python train.py --num_hidden_layers=10 --d_expert=96 --hidden_act="gelu" --router_score="softmax" --normalize_top_k=false --routed_scale=1.0 --balance_loss=0.0159 --vocab_size=4096 --norm="rmsnorm" --norm_eps=1e-06 --optimizer="soap_variant" --beta2=0.98 --batch_tokens=131072 --max_seq_len=2048 --dataset="wikipedia_en"
Below are experts of layer 7 (counted from 0) of a mixture-of-experts language model. Rows are named router (the router's row for the expert), up (a neuron's input weights, with its number) and show model dimensions 0-127. Each number is 128 + 32 x the weight over its row's rms, rounded and kept within 0 to 255. Numbers have three digits each.
After each expert's rows: a language model's description of what the expert responds to. This comes from a sample of Wikipedia text that the model never trained on.

# expert 27
router:127178101126127139111161214134117175152088165118136075091113100105140145182102164189126155156158109091129121090141096145158147101150119122096106102120123093147170170129088099183130151105050149112146121160108177155117095137161178114112135136144183124101159135126116132127107172112189175173159131113123080140124083166174102059118168135081085095069131134162110136114051071182088152135126
up0:143197108109174142109128155059145155118128096104082148136104069146097132119101169123146112088109102136139153154167199141170147126111137154135106128223115089129133117181072099193166139099180120179029123165146143185090155095071192090126165129085126111134162150186178095126112113110112127108152134114111131111138092115147126107132081114091167101116129142138102130087102127134158156070114
up1:113062149157102119134096138239139158135154126153128137123157149098087105090102150113131172157216137179142109127155096163118162119145087164138159146151130175127162145141099149150130112118155076110100140055139121150148170150135110089082129122116095152085150165141110092160120113122183137178133082098065143159140133149203115154115140128205152089149064139169189130152178138113092128083135
up2:129144156149167141142149091110144099100150162137123064096063097055137123094141115120093114125157119164122117075123142067122156114119136112184107094166135162205117095083146138152102154148155101133130067141085168167104161091072148144161120153137193126123126115174159207126136142089149078203086120141164087120127148112089140178095089182123149130110155124094211142126131080148134153163107
up3:107077158190154090159121160085145089105160137130158171130138117089047140084143205134096134139127106168087110175112136150208134070156157104140092170197132162177120125107081165178175121129109115074118103133114179149074175097167145091079123111164148131120079171088122105138125095145145123129125130129094138114102095112135113158147132150087114123108181124102111138171083153124187170180129
up4:153119114113101129099164164115133115184135155145128143188099141107113195160033103198175098182097184136160144110196126138077111088112120111102082090144086109124121105159110146130110142150079101121140130144063107103099111133128130179141153123120132143056120123134126129152041097143115082089083183122160159116162140082152134159116100177103159043139141157102125123127144093095139121079155
up5:138066084144160099096156136079114133112149139156068138144137158101082134157100168165135124138140182166146124136131147097094163126136138126106121144130114241154125139061116131125127140114127119125093157145151196157092079074100149096088089129171133122178159047081091134105140136146079158162041167114098139073108146125129128153112121109170126085179146089149086089129081160108174102150104
up6:131086079074162188114205134092161166138113124148145118159115153119131122145175121086148089157119131131103135085138093172159125105146161168155102166126120111127171179093075148174185096117115079147144160128122117154070158148167143198083176135166144107119103103044172160140138183073166150111101117104121152080126142133172152122152121083098145106063112101126138128166082103129124109204110
up7:107122123093152161143131159147157124152143057109147095094142179069173155126105143111174097185097088140103108045088058092154118082114111152135053122211110101143190107119135112109108096104107070073135121193173165142126127123137146175121153131159139158145132118177159131179124148110046125102098153158124097094143136142160131143104092115117103117147115126127129075148148095183072143149093
up8:112195099078055090119072090177141137075121126090142148143152098134176114064154102105118138113106101140121136060174165090115109124184097182186122103131082102157161180103141110175169135118183125133128106162105108123153112148085115139099170161146152156192138108123119113168123169078137150184087132143115134115087126130141155182054110119139121105153152137112146139190159088176087083147120
up9:121143130136092144163167147144219133130105077133166092110098131108195190128103108162147143164142125221098163122139128136130190121123120167125133108146182114162119192136117144185141119068117126146166087139126139122105132141130187136148060089160138104131097115119094086112068137133118137170060127108170088138233133151162165095129138143159106093101099139100130148130139107180068165111132
up10:103094083135101069115141127120158184145148155117150087092177121137143222176116180129138119148130099176138130134099196046143162141088100183158153143202161141172206146134093051116065092136113117111150147136192142130165117129131161119169127108114097117144132096130146083126138133092153144200144103125093115128117147171114138153155105111120060148147159145107118130121111152158132096114193
up11:142072096158133126117182114177117145102131126142115094156135171097165108090069115113123118115149115166118141108137098133137134136118125072121131146149123118159120177162172141113129204136149154130153130143087210143135113176139123137106104144149102180092123151149111164105159060182130107152063114144055175122093128104220145189142087129174122223120087159176134118092155135057117138139095
Description: Opening pieces of foreign, especially Slavic, Japanese or Spanish names, like Nov in Novak, K in Kosovo, Kar, Mich, Ō.

# expert 0
router:114096151140086059184163061137155185137107126183133076087123146134122126157094115127139125158076104135025082133106120125148137208110129128175125106095166130114153105185129165095124112118128116127094158101135159117143081096175112139126120114128152076163029121141159104177142106127084103187121121090104173141097175103088132156156142186141114150116180166102096134144139120093104151118093
up0:173099104103126111195118070106118076101056094141102088143156142114095092122175151150110106123143155118169125130101058167135110125107124122163106181151063082135206173123121114135134122145102135110119128155163123117080142097089186114158163146120107166102129118132159110141089169106048089093114188135137052118105052103147097099105082130100128097177137147069113102143103144124121138141067
up1:073160119153126135071178139141118133121052143162069202112155113111155055113138141126085216233155131143145151107143124140125088144116094092200188138137135189174140152147101140124089187138141148109103116072087120105138121179124117109134083140095104134068177115112118157129144120165132159135077124108093161136103143164155158128112096123159132131182171103147128089167148118135130145131099
up2:107129101095143137120097103111101071157164203088104097106108156106119079099096141121164153116125138142120113138141121136166158132144062143117130118099111142174148127114111194123155110095128149117128202084118209133159132141119114137136156110126104145152120115064147145130201141113094163168144079204095146192151031114101111110101097131060109125105109113078229165160112140102132139137147
up3:150079170130168133100146154105156033146188149152168151072161145147118158126114116161084142101123137208162078094162120181127133111089077104106141070110089122103124135139128159193155163172115132165147144104148160132059174118175114110126148147147149133185121143141104157066126140138138127096114142100142128118144109145163120132180174125135112066144175092121081154099148090165112042179138
up4:106132137113120122110220149196085081153171118111112031097130143122106147141098146164168130176100163103086116138126084139097155164126144068082063165132085143153082119164106146131119159113167191160109084196085149101111112109131099119041159106125153163109087121101108105117133088122119091104102135083115157123110133102081128116167152121101080140128167161135094134120113139110059134166165
up5:179085138147137182138190139112209122098119114117090086126190176119154154142117137094109178109141180122095125149116142039092143126124150075141139124146106121076095142109139172042141159153174132074114155135138143102099127084167102127119080146097111163161141166119077095151155099080177173135164148107068091101125140138126164160207126190169120118148177114159142145134093140142128140141129
up6:133126087134159125090154130153126140126164072144092128150164191082135148099130094171149140137150094137154130125101135221174158126090142147080087133123092153134163181103121169195194186107160123130115146097197099087142135171146131122137197088100147097192106161149120169158190164069148167129115145153132104143150149128090145153185118100134144078129122144177108148093163132105093161189137
up7:123109089137166172093158157163130164049114094123133126096123146063157166138205126084083164148154087085133112101070086119149090148128144199156132131111144123131131172115146119154073125126095139113067094161188129148148124122112145128175139177175150128113136112184171090147129050169153094105130139112110111127139163112115127100157076143144147102132131176113170095146094072126123136025101
up8:078093132090140131090119152140101118190101164100131125102073133123151150145158165092131170075168139093083127117154065113135127124216172098138158166139128169173116118145149166117154099121170138129112110148153146161104115119110135140165133108108128142149147086109151056147130103115064132119093181121125065108122195040142174149047117052130134090187135145129110142098099176157109133101164
up9:092157135124146143176111188176134117091122066131129129106145147066110146122096118084087125180089166119115117154131144129144187187108128184131125135113167165163122136120181113151120142110161117166135148126128132128196145087151077156129139129116139134138101093088110118077151143210099051158088069078186123110150135118148148123139115174088182138123113162097188177142162119151133234144113
up10:085111127113200070142114148134069119118099125116111106150144095102161152136125184098154113104172157119165119137112187133128137145105095121106134168124131097132140106137169132109177104099075126106188091122125098075132080111145125168181125184109159099071156111183159148154107119180182149188106112126070070117106130195109098118094147167180143160101124149141201041111135158101167146101154
up11:140087130145082107174131101151154172113160121145157132128143085111147143058157098150123155131115124197077170161221129162182099153119085191136089111137090099158090195114172138135153133152106099149093116059108152139156158169133078111106131201083150098121158144155133120098124128116054090120171136139129067123087116147119137148117167153113131126101125186135103082130140166114126146046103
Description: Suffix pieces ending a word before punctuation, such as plural -s/-es, -ally, -ished, -ations, in general prose.

# expert 30
router:085170140136092116119110123154170109116147157172160132073118079171141132157106194098184117130163144126169141138160131108095173099132106157185120170141085131131107067148101145202121179151141123147123098116101168124077192153120102105123113123161046100130158150129180157090178137091146144060125067142209140108125118108111131086131110135100066150143128078149157148098114158145151129087063
up16:132126127184155146193220118148116141132156092112097174080132127120115121105144131157145130130096151163153167112149040170155177129123111118159124129118127096137134148177200212162152132150142091140136085166113212152094151088142122149080091171150117135165116143171054111150086144156175110085097164162130125098097081166151128116131135162077130186115088130137128085134144165149142143123083
up17:136150128149129101180178122087144183145132138143163136126127081167101084114090146124128127129102159141087186114104072116191124142179146100172063097162112131134111126094142125090123198132055141119106154074131122150141118171145116160116104160138139141145132156177139220161152146194169130163121133123149114147102151071115106075106158147073157128142055120113067073178091107114149180163117
up18:110150126163118158122084156159113136135100157136172100134095182121190074171089153152117135129113135150082187154129099172135152137128116151192065081155105103162170077118094134078131162078094059134192139152095101086142116102138100167082159104128087167127175187141051129151130150165161142147091136091125126110121096081141161112102086196138115115116149161124125164172105088143142092074120
up19:120136130116173112089099116094126115141217107114182155067202132116107134210176121110152167113137132163087131158151134116183147098109123168117147069148098147118161065139112132096162128090105144128098108116099130123075112132150108125088131152107108139112095165077135172121152159120128134184092079135170130149059224138129139151150133083145198102157081182166081133156121137133163115141165
up20:140152161148130133118169121089143137163117144144175108127154072174208132126078167143176136108140156135193179138151153106146076187171116118144104157195147148123102162105062176159142175053069122153090130156087115089096088113153150152125116114149132127119068133157174082112166110131145110155109171135089157132152125191167133188109140138082162153135117140117129167143053159107146101170139
up21:102133107176160150116118160160118150133111093118138150075173136204070126113103129104108158186124202113117094127114096174095132125150075090096094160150077106146203104149058102174160077078111148158140116145155125115132145095133156110169114131111053140143146084120170138131129158158159114105093142159111132139159101097151125078165196109182095148164162143121087142098073181133127196125151
up22:117101070174066130160164163194130098104176120126131085138116073161103103111137096149131070080160130170162115137086133140111149112147106122093043127132133143110100109113115205075099114166079093140147082115115143087100089120089119133134115131175067082136133119132152206102135164136136115142054090143051094154183132153154164098102146108072108121141116117141087131144114141110169094112168
up23:139142139159148191150139142166174199138117120096141079160162155135118119158075128158086103133141138159142168141165106088168150044077179108098170191155142114128139147116147072140113136081163109103134142095173130173109187112159157164120136119138144071099087135134131100158168143176159130132181102083123136169117197154083101161139129137112114111228123168099117123161130077152183113134121
up24:069089106145113132116125127127081123119127152146098157107108165174153180082097150128111164089205136171113116182074137139183180134163177143153096176124139120145092105121145100141207112163107092137155081104090136104118148072160198141141138142098130043074151117127145068124129077125145146109121125143157092106161081150166145136117145104095117193105120163123159183150149073173143080115123
up25:130118113162097110132177160119142160125169126109110135135118113134098102153149127078097097143117065138119099151130126128162112109133099179184093177118064139153106130153146155109105068157158163146076142174072155111180145086174107164134121149140123113110159095128157090087116122123150228145145216154175110098119140162158173122164159160183103166184094111121118117132168161224109156127166
up26:139094103091097132147088148131168071161158095100096177141092101152187156086085202109148125125122087172143119138195167166135112140145163143143135177159132181169094130115129114099182140116071127092108146119147168128209171114148183115087054153078092172159145156152135155101135119124119175109126163134144140132080164176163118144145076174141064148137093147125092117153149132089166146165143
up27:154153115149155142173151093111135141116136144058188140163114137130141126131121128127092136159186139135139177105195098091131080069054141153082118126146092117136108133176174186131119141103147144168182112169174147092147093111117144094140155141177084071127113068150074145131093119174151117061149082144154057159132111094155129113158141065138131164087167195100146133155133128116148113167074
Description: Line-starting dashes in infobox field lists, table pipes, heading equals signs, coordinate marks ′ ″, and month names before years.

# expert 5
router:029142127110089147061140109137085132113099133071194107118163131154118111137198158112122107088122131093128175185143061161107134179106152119143130106116093164102158140170127135085070126120165169117141091195113112169138136109164081114091129101138111155138088150163153118132142092114172110093136147222149137105164123111099129173110112066150104161163113091109147106130067111087154138166172
up0:107124042133119125134145035123127089116179056092158128184146088151107137167110074158167115147119140131163153115087125160108127166140110127153111174183157103132131105085057169095131101126136140145135134105115163150084119155102127067160168105143117140118122177057122190128170164160107134148151142137116166123198135080124141114162079206164153109161122151121094053108120119147106130103129
up1:092133164165196143176131119120123162147123100155152131082110142150099143124201162114158185184128108153193144137145068174192053135125135086144079126142126116137133111042137175100149160103114108142102195112135123160127120158044110132101064103138130132090123115101146148148184080143080179172153130132161136160159127133178115090136065149108166159120119164115172115143142119121105110095146
up2:148092221126129170100174185117126144139067138101102128182122123131113124138164125129154192087126099183142133127159107120092133117113130100147138109118125132146135151085163125130058123206074160178080196173108124119160166131134166139163113116104114068122135171081145076082202103129109094103110160147175180128102129154098191134084115175134079130182110106122146120183110145145109126145117
up3:074071120129112136156107172143140089123122117131171139102180120143105120130142100154110120102115121078090087134103145134143114110168088069111149065103096202125083136147102148151134125136082098147117190174180161139104185059094150147083192124173132125140142143171152131135095167082076130160123182109156175160174108140130109130144201128136101064117163095124081140096150143140209151094158
up4:086092158134112075153136104143066064155127095088111085113122131152173159092119088154108129159123184172121150141137146128146151100083084129151064057141113102116111104153146145057094188102123117087129126147128113133124091132141138199101050171100144118182099096141109102139086113110157106140087142111155085091103179125089153155187144112126087129155200051167103114124133175139109147154141
up5:149130156194153168120142107141134109089162106145130149029119143139150194116124101147090162146137116145084173202156128175117136128120097140099090087173147119074104164135171136126141151100090076082097147149144114099057133073151075123117147121159111153164172097096212117164087106114153147095130126118119093157151162115191074152148118133199139146084153161182141117114102101115166153146132
up6:159090103166215163120165097106085124131099105129168171098142156098141134137181109120093113132161114185126087090195133121124097116132114122072146154133135132146165207086098091120120129088137108097123092103202116149096133089115085153192101124154139073116124127143120137097169130131078161089152088187087169149144165147151154053135096110103087114085120120036140093121098159117124110152141
up7:121061080082124115124159100181175128117116087140082158127109171147084144147150132033142140156160147120082139120160146139109101149110112148106157159094117167075169178111103147110109097147108108131140011115155165112180108147141100173143132183135122089088163138130084098149131168150121121149051162188105117159122159162107161113147114173093111136139115074115171115063113119161093150110111
up8:094176115138100132125172074120146144127133121136176093182127128186109101095175154117101171087153136148139169089163109077112124113186106157117107108151129091146084075162114069156089084133219113119104083109146111076129138136104121152121106138120203187181167130158180127139136146134154093062101187115124169083091100090129122145127160099142110068150147178125145152118149137120113181190111
up9:134066067096147151116123158153100103117115119116171084096125065117048134149159161080090142130087089159085126104171127179113156110127153147120127147138126133139131152159188175160108104118075143167126074117117181172110182087150162163115096098091118129147092140075135076102098119134109173102094128161169134127113151134178114091116123151125181109119129165075072189101121061053105129163147
up10:087121124120061172150163176135114136070155133175162159120155110123171176209149153162180148155123149132092132138083139102116160177066094144192085140177159181130123140169120142134101097135121098106179112120148140129159113134153155165112120148143150042142163077169120100137115107146132142120181124119158072204074133190080146119122093154127130149145155109120142162216143135132127126162149
up11:145062154147107143201135152069136139118152119123180095110117111112166166101083081132063133184082185116103140117156086127181098156087099184150143098086149150125173128181170109165163146130152095100112078162072149082120152123155126125097134160111146111109072153150159122145129096110182159150086083137166083128109124073089159176109099109150149065157114079153133159108068142108131150132160
Description: Words inside song, film, work and award titles, especially capitalized ones and small joining words, such as Love, Best, of, in.

# expert 15
router:094096118132151076106142091162115146100129094097125135114093130120122117153096146062100148111190193126154103172140168116103118097162142112114146119163158099121087145136169087142098136160114160107117143089148133137145092157068128155159034129097127162143093142141142117123164173117146122167134153137075055129177094195133120125179147191194120072137118109136079064116102155052128122066084
up0:145130121092153119117125066130183128143090125129144117136214155053125066096104145166116113117109108199108099143085111124089127149126150150054067147163127081093082127047135126144127079114106103035107156160145136143149161092131152130126103158155172117114111112121100130127131142153147187154209131124148147140193111152114129112038159140137182152105149128102102102114141134083126142163131
up1:124098144093125179103152139151189075135138080196099128141132072136086114129138135130116128161165179107094110163128073133132076091109158110122162137178159154153173150168173173115097163142150144060030111122123103168144121167100143069194079144132157116173139166139166148115087122110097115157096141071115135146144169128124150127147134109184139086143173103159165137100043103165122127141131
up2:137117174171189029093160155109140131166118101116164169143150082085169123105096155140145151107115156147104140115159131090161200090126086166174111106125203120156120113135180140141134095166077175104125161141134164110130079049121114142147136125162107149105085160100132166118112068092158123144125090121217109110172125148146095124163110131149115143146127091114177132171143146140107127217119
up3:101138165176129133156178161131188149151130071155179128088147137110171124131049072162104163080143142171192120162185061135120128130116117114076143132130159149149119153142176109157166185135162180156125167143141123060090157120128155094100156089059183155162133160138141161104125137125086140109104107121121095144089157156152090085138166131101121125078168127133139120123153145144211086149079
up4:126076086153124100140101184183097134158127151120085123139107133116186118107129142114144165216134103165137131091146119156115149153122105146142110046058105045172078088157177174067134126175158138098065142083128164107131146101103123124147166134153192110091088107097123104129101096103129198139144128148163121113123165120150164158182149094095103160111141118136089056143121108102124120164166
up5:106099132197132162123152093149168105110096172133088091125145085108183126142094139092132149156122147152136144168117174133116153077123107191115148124173070126113104093102098179175129104125142126173117212160129172195094119129142082121155098154071119095181115086124177113151126081125110164112123130122169133126139131155065141162169124095146145126158182157158118131180039131143110130135038
up6:132110101106146129089182173063067113123133116069115108098127162084158153169148071162033138179117111110102132133141163115179139092104159144141135137108145138156186143081083186146165123106133072123144135100118089119141156155136145137131093144061180158136148170114142113135137122137176121098134097090147136165140155126124145114151119186150097085084119049138090067122179114178149078149186
up7:148076096112079134100075088124129136085102100115136129111115134061128162180145117096118171163150061122135128142117142122100143138146120116098125154192115146171184164157137183143071114157146123089081093148152198172165095171196190145146078124153132170113151098133175108127095159144145143160125162151116089143100160158148153157113086103157160169141079135108122093107149129208065093074120
up8:083190048067163129143065083169116090144089103141219136127123130160056046128155137095135126108123076105119128119158103129068159118202090153151124117109080093110123155089125122187136098140133115081090123110132116128127164106162148131124089158115187174102122129139129077130186156153119142124083159095049117105119162122148103147134143112136145122200123124131123146116094123110096092145147
up9:115142075152153141137187158151089117147080145109165113224160131049136164184083102073157182134148130100101117178086151126117093162101137175164122153074125115183104162171112131125160151043113115118105131148109069126135133148104139169140113167115091085150091086144131125155088099155111111168144107176126131097134183137159129098161112192148104116118157120102071143178108099139128174156102
up10:031140136104145123168120139169144209084179162142167107118158123115184130148141145152140116117131118140126171083134114060152101137078137148231081112159138144113150154158124114093141115152084121125184110150133144091169110139072110122140171161159124107115120108128154092130147142136136166139127148111107070141160103201086142118136095126183114135127049144118092177098107193167113121190170
up11:142108168116143110112165122155129091152137182093116159125066092140230126086099174085106162110123174132141106107148143041171110147111098196124113093131123143144121151136099132083123142088107157095162090080095170142172144155120106166132101131079139158155088085058137220129114091135130105128056090122082137140052169147167131143146150145149143134113119107113161098131114147096169161147127
Description: Word-final pieces of adjectives or nouns modifying a following noun, such as music producer, manufacturing facility, rhythm guitar, football.

# expert 31
router:149106132094152156135110133118091065093137127157100131145107095119122154083094144145113165153047145119136117086100120144080118124156106161113196084098128131168104131065095128048093105118183172163146122104128177114140161154180103102114117153145179147149078174067123118121130119116152094173111155148106135118151076137069126105138171134067078115134110121152076134136166047072169123196104
up0:152134084146103162136173179084163087108169167139157134104132172168160061089117106139104137141139098217114172090191142129146182145139116158103095146131080135150165129134108103097122119107130175131152171156106118091092112104152138090099183134160123138115109095085152125066110140168111067168101086171120056119127156127128098132118108093108135052144127098048078077170100156129096133134099
up1:136108122117094120116135119171137126117133172115094148209069154121130130114097206178142149085131150122142093126169115135078110095178105143146165116134064086138124102135125172130057132113166119139096160111157107110134114110097104109090082104063094115057184095172123113123134070159115109168104135145126139124131163166182129168202101188189150121168128115151164171153103159152084197114113
up2:089095106122160118114133094113120125120092176146148143147102153110046129098094112148129119157103158194084123131145156084063172088190122126129103092167152115144114127135110169117189094084156176092092135113068154163119104061112144146162146137128130081098098161105156113137180171146083134130075099109121110219138121126166083219107055125155103142162139121091142108135097104085129124113147
up3:112105143155111083128156168155133141150174087111148156073113159130097175109075069130117113161112093121167181171086187130099124141167077125085168113170116183137167121118104141150161198131120177138144124141110180123108118168144156118160135058133147171223084205142094131147127132169154122071082117143118131119105154055123155110134178148125114119144177080139108173180156123125117122140136
up4:079117118136103098119128146163088110137164129097120134179141149108124151149112133154173107178070142139128136108159131146109176103137069110098074105146140081187139098122166161064075160206124168085168125104089196113179127153150129114127111154086122105158117111112096151148132101099127124171064157125101080172146152114147194152153116046082127153179132141159049163099116130155126161133182
up5:092091122173130185112141072163159047111166140150116109138116156102129127135177163091137145175153079120117152190086156174100147104112107145092170140135079149135095097102137140122133101139188124093083152115131135111208119084145084086107113118159126124192153124139137134135160077107127135181083093147123186106163157134136130161150111157206146139124156187198153203094084119116149098126150
up6:100074105145182142133141097062089191114160133151109138142146134172066122095150133157137134182137127160062088145118132152101108124133101115067175108113154078082173168158134112113194064107062131142149200099199134141100174088145095132106126158138127117108125101084191130152101128130098150089096082157121131127153112148130180139165141057089118115171115114147116095146155071137101085119115
up7:098120123098117119100134126183151168149133127163178154110139156067129143136072158087140131183195097105155108105078148131083188109163127146131091155120118156087139196117167136167160111140151054099129127125114182157201125148114141152134100088120082105120139113089108124163163142109098153117118208100132100144170157120144170128089139171126110121204080089166101144072114082123145065118069
up8:129167076181142163122147113159191149145119162131139124224087151132117106101157111114077131114141097140115146069187094103138111183170092109131121085142111137111073150119180203133147117115205141134138124083208185097141150120089131169115091096131123150085123114148143117153118102143077166156079107111065162076129182109136119155099138060134100101104117089117178136109151125155108097124126
up9:087137098069168146138192139221139101101102145106210090065128143122122139143078109099091116194117124104093117120129114134120097099121180180190148073136172111107108142134135149134113125105121119087128130112130139125191138108160106099064153097137126103107135098064102144130095114200148135130144131123150085100143105186119142183098102145143133086138096112064098159149106053111160190143146
up10:104123090161117158058148089174113109151129091197165101114145102110153124150165159177165159093104090119127092061114096078115176167088169214150099152162154092158129161125118136126110103089125119070129114123125110124153121119117084104185155143108100076090111118148110129154123115115151153068102135154093129160138116157132163136093092095190154142198133137183125163111123104052067103184114
up11:144105102142166103186142098113117100076152142131165105114122113129075104101122163111165074140140172093115168143152126113165127152110146139112086091122104131149105141090108124155135121112147161119111104110067194067172173182136145070108149123109180163123067094125172166125147137095099146095046109155070123193133133158154168142086198105176095158163141197173147136072143137111125128065127
Description: Word-initial "re" before a verb stem (reuptake, replacement, reference, refurbished), plus stems like oper, gener, popul, co.

# expert 16
router:099093111127134113050107044101117184184097174108152183110125191101099114147097096157151127148115189075176090129154177181142135135188142075120148093090104098145167137106139136210151100132149080094092162084132127098131158142157119078156123137116131150092147141073131143131159160079066123136120094138104094134115095168115110064167105121128165079142124145141190144134126148123120130142162
up0:146130118155122124063160116099126125103140207154188128179141094117114115111081111132146161100112089109106148078128090175141139136142125129162187138153154117137080107134069122165091085054123156155092134132145140099112076079111189085094147127186186142141111148118120151133116112152108133122132182113115089114220135108130125167117109121228151059179112122084086118113127131146113187089121
up1:126133079179175126103135116156126112146144200120098130152099098137079098100023154195128182156151141112162122121150083111096079119129177131179133127164155062129170147169107092134126115145116140080128145131112141100020163121113097142143116113112106084148160108093079130126161195175107117155132164148157130142135132175138115085128162074120117132165126055139143111115128146126062165168136
up2:098088105104169193115099093120122102097079160189163169094073141104125135104170093132154127106136179147143180128152193069080117096163157124078076128118133115095160141123098193148138103133111182143075171127157171132142079121157091119148121124142199095174162092148114137133118094141123135116108102173131105130123142074128141125153046129136149179175186120124167109179095178183144144132143
up3:109105129127123106132151161119165184122160076153128182135103175125090082129119157091100158090161106113125158167088178179203104142067113094074189147135145189095090141146147114137147118167089134131091166164157098077138127117175108093123154088117093128215096140129078143154124126130117127074158138177094084114151136086123118077172167160138171106117200126138094137149131146178121130183156
up4:094143051098177097127094119120081109154160116107157162114129142027125171109130131135117142136148189168106122087146108161153128130050097144107122123157167097181138068131121174137150082155112198122054172114117106078151168072073130116126099112120122131120044090160137169119097073111114078103142122115140123120122144127181120125118157065129092121166147104071078107142121157134148131116131
up5:096124148167073139104168137140142130120136113152050122097192121158134135136098142103156168151146121160092131151138143114109185142149127118106113099152104118144147112093155130133133131154145075083081234123081139060111167033126092021075101132163146104176098150106150138134095151132133136141087144102109122114148167111099177124122101155167101166106176101162168129122143092111136059138096
up6:081067135114105155092144055097136116172089123125129129117153097121124133146093083091072109136126080065106151094165166230139153092107168139130147126092098131102137150073048118141161115150167103127080103172149110114091084095141134113105111151184138115141172110138179113122100164148140046119070123115134104197133132108159109136187124123118112124148124080154120141175076160134165162163104
up7:134180108078156101166121087177134167101129096073109177109117130107145158104121186098088114112163120175195151076097105121192127158128135099117142121162086098126176113139186116159117107125108064105090064131148155186082091081117212145104087149136174114131151071137161116154163142166153175136110162123170102153069118136154130145119113121104124149163106141112178058136096109140076131118141
up8:096084096095067114153083138167104122104085147160102126109037099155133159076127090086102093141150125138177164118134135125053168105183083107181103160186113167117196131145159136169076134136176134113083122201092081070126142085105121101111111188144118151093123105173104142112149136116124151129092128129131081110188129173130137146110116094186131135158097117104115092157097102138128074136122
up9:077178129171114096106116168168152116081105141077149097125134090113042119163162127159143139174136105099057176139148125158118140153182214155179118139141113132157154132114138132174164058094113114112095153111123183156104132162142112144122113134162098096134131152087103069113073081103088133190149176134140128109118098135188115168120104177105141103102048189121116109105142107143147133093093
up10:042151140155086131120133126170169177071050148120138144054149082141122085152162155164135147148097111137117094172092153099135161131117147124168084141113088134121145095109149123141134105100079107133142102149165172098162101122121149104157185189145121078118142065175140066152148070183158131123148114089091092137142111115097140150161115120098145126182084131074216110154142149097099146127170
up11:172110058125140153154132082094206147151154142108137120186108137146082100112082132150088158180125167153099112134153088140147081110083128172083071142104152137159162137133220107186130157086100098132092132142110163187119116158125114138086197159160094155173112094151102153088104145083094145084148133155146110159160081110176134160144096067127109187088146094137114099169097103135122121124133
Description: Word-final past participles and adjectives after "was/is/were", usually before "by/as/to": illustrated as, replaced with, located, used, conducted by.

# expert 17
router:137175152136170133059108198125090106146125167135070082134187169119147100116092107102035170094110137134170121171145133124139119122166148115094151081156109109139128149160140141140130154118097159163146051100119136126142156078186082079127124102133161143094155137064152117099089095138126102133118099112107074090106122091061079143179161095078098141074151155133167099159185159139118093142137
up16:103057131122134089202160151202105134199131116106123130093139126107131064096095168104132140116113140114116130102156074154150161128102105069149150134151089112111152163169136110089090097175112102144148107142120127126113191128134131162064104125177114078146107103168060092115082120135163162090074108123066126128111094158128142125106155151188052191198143148124156121168128132131114166080138
up17:084159124164119065134154120144113166141124203079128098173135120142102159106149103182078094165093172124160167083151139086150179124197084099173081186179116146134143104089149114126138160149059124115172169090117168047085128155091094152155130103106153115134151127118172150160096128139134108046167144140149059091135116122115095121159111141132140074170130162151110152114114134134135111109178
up18:117107099168123126075140119146100112151159150147134171133069223163152165129167134094055097123112128174160177185148139138183195159144204130143148083117082124165154158087098139099111148141132164159136144106081139173113165111113137147089138113092110128103135121133067154098171108148155192129116150066132120135089126086137140152135059123145123116128133123112091163153190059081157083116140
up19:154104114129161102126199066138143095133117158122118097074136139112129034087135134104079161088111115183102154114149088125160132128105142141130129091135117183123122131128122176166176119102154114138161095106118160129093148111159126142116089121136064151140125115030125137077153170129103141163138062095114169122116094169119138194193167163161126050079082145144113101149173145195161138142142
up20:134140102119052134123116152102111120160224165130171085108149143158133085146169167077088177129129099101120108104147133106170133106149159116139134103154093171057099160118064208181117135115167149140132155109130086109110164119123138097131145125122109081112186117144189100082130068101174205108127199190139135124059128148142150106085106097122131145089131135125131107136143144073138096151130
up21:104090110128138117158077116140176152132124132126097120139090150169138134134141154147139154093124115120150099138132103158184135140115119117103109083206124103172120096128063145109143112093198104156133143134151161072179151082156119095181193110143045084068071161095135140144111155090156110091175135202116108086175036141137088114150157136072142110119148148098121062135118113106121169171128
up22:157174092124148080120200161109178101093147140144127150165118141151140164089100084142140126153146079168113119102121167135168169109171104149190141166142111105127137121121147165166129124103066137139099125137114129136200086138138119098155112102154105148206123122116129157134044183112103160085085118197145070148107135119159152078147132165125153126041093117160091091198160147109162093141169
up23:103133119124125116108124095149141168082074090140149140139095119158075132161124077171125106172134072154130113120181124121160079108110155089119108132064104124114047142099126092140111150128131083118123173093081078174058194136101124160181165140105113125196090167170105154160131191118139068131182139138118136103117188134133110144160187132142121134136126089115154203092117063106099123172111
up24:124134135189147097114166114125118103136135123098140119111084122124170176162107137115126170076141190143101092156150157127166156171113166162203117065153122076111132112094108118155155127115122100110108132112080089095121089124150122101128174107159107150102179163094102129152168079158183161120114125154123093106117169110179177175051063096148097189143100145156168107130134059188147139053127
up25:116135087194082124140146119124191142102134137122130089144102129140064092161157143093127145103082083101094117150127081139071107158119128158142130177129111135125110154165153062109164152161096147132157071133068129088098176133148073151065149134087131180147132074092199148150119098134113106146106147137136119077084095082136173043165119099110147159111130105163149132197186117148108163170100
up26:079108071116091165123138192166105117140113126122059106112116109098135107149089163061134161099079134144163091196156158125124115087121146122060137144170137149113068146110098179132100096098047179072105180131087148146152107142116170142107075078101111122087123143188146098132095100118152106123103136135115158067086136124133124120111113185144086160110083147097101132164183168102104181125138
up27:075167191115157137143129104127174138054174136120117125178121131131159105130113158181114140153131107070159133084207101076112161052198185137121118099181155136176119092148132100131076195103135098141153100164130082150194110100141142099191081168099088112106183133120126135162110100120164144092095104150091106116128179118154129120121109144096143112134116185075116123107152148169106141155130
Description: Paragraph breaks, list dashes, opening quotes, table pipes, heading = marks, and LaTeX symbols such as backslash, $ and { in math formulas.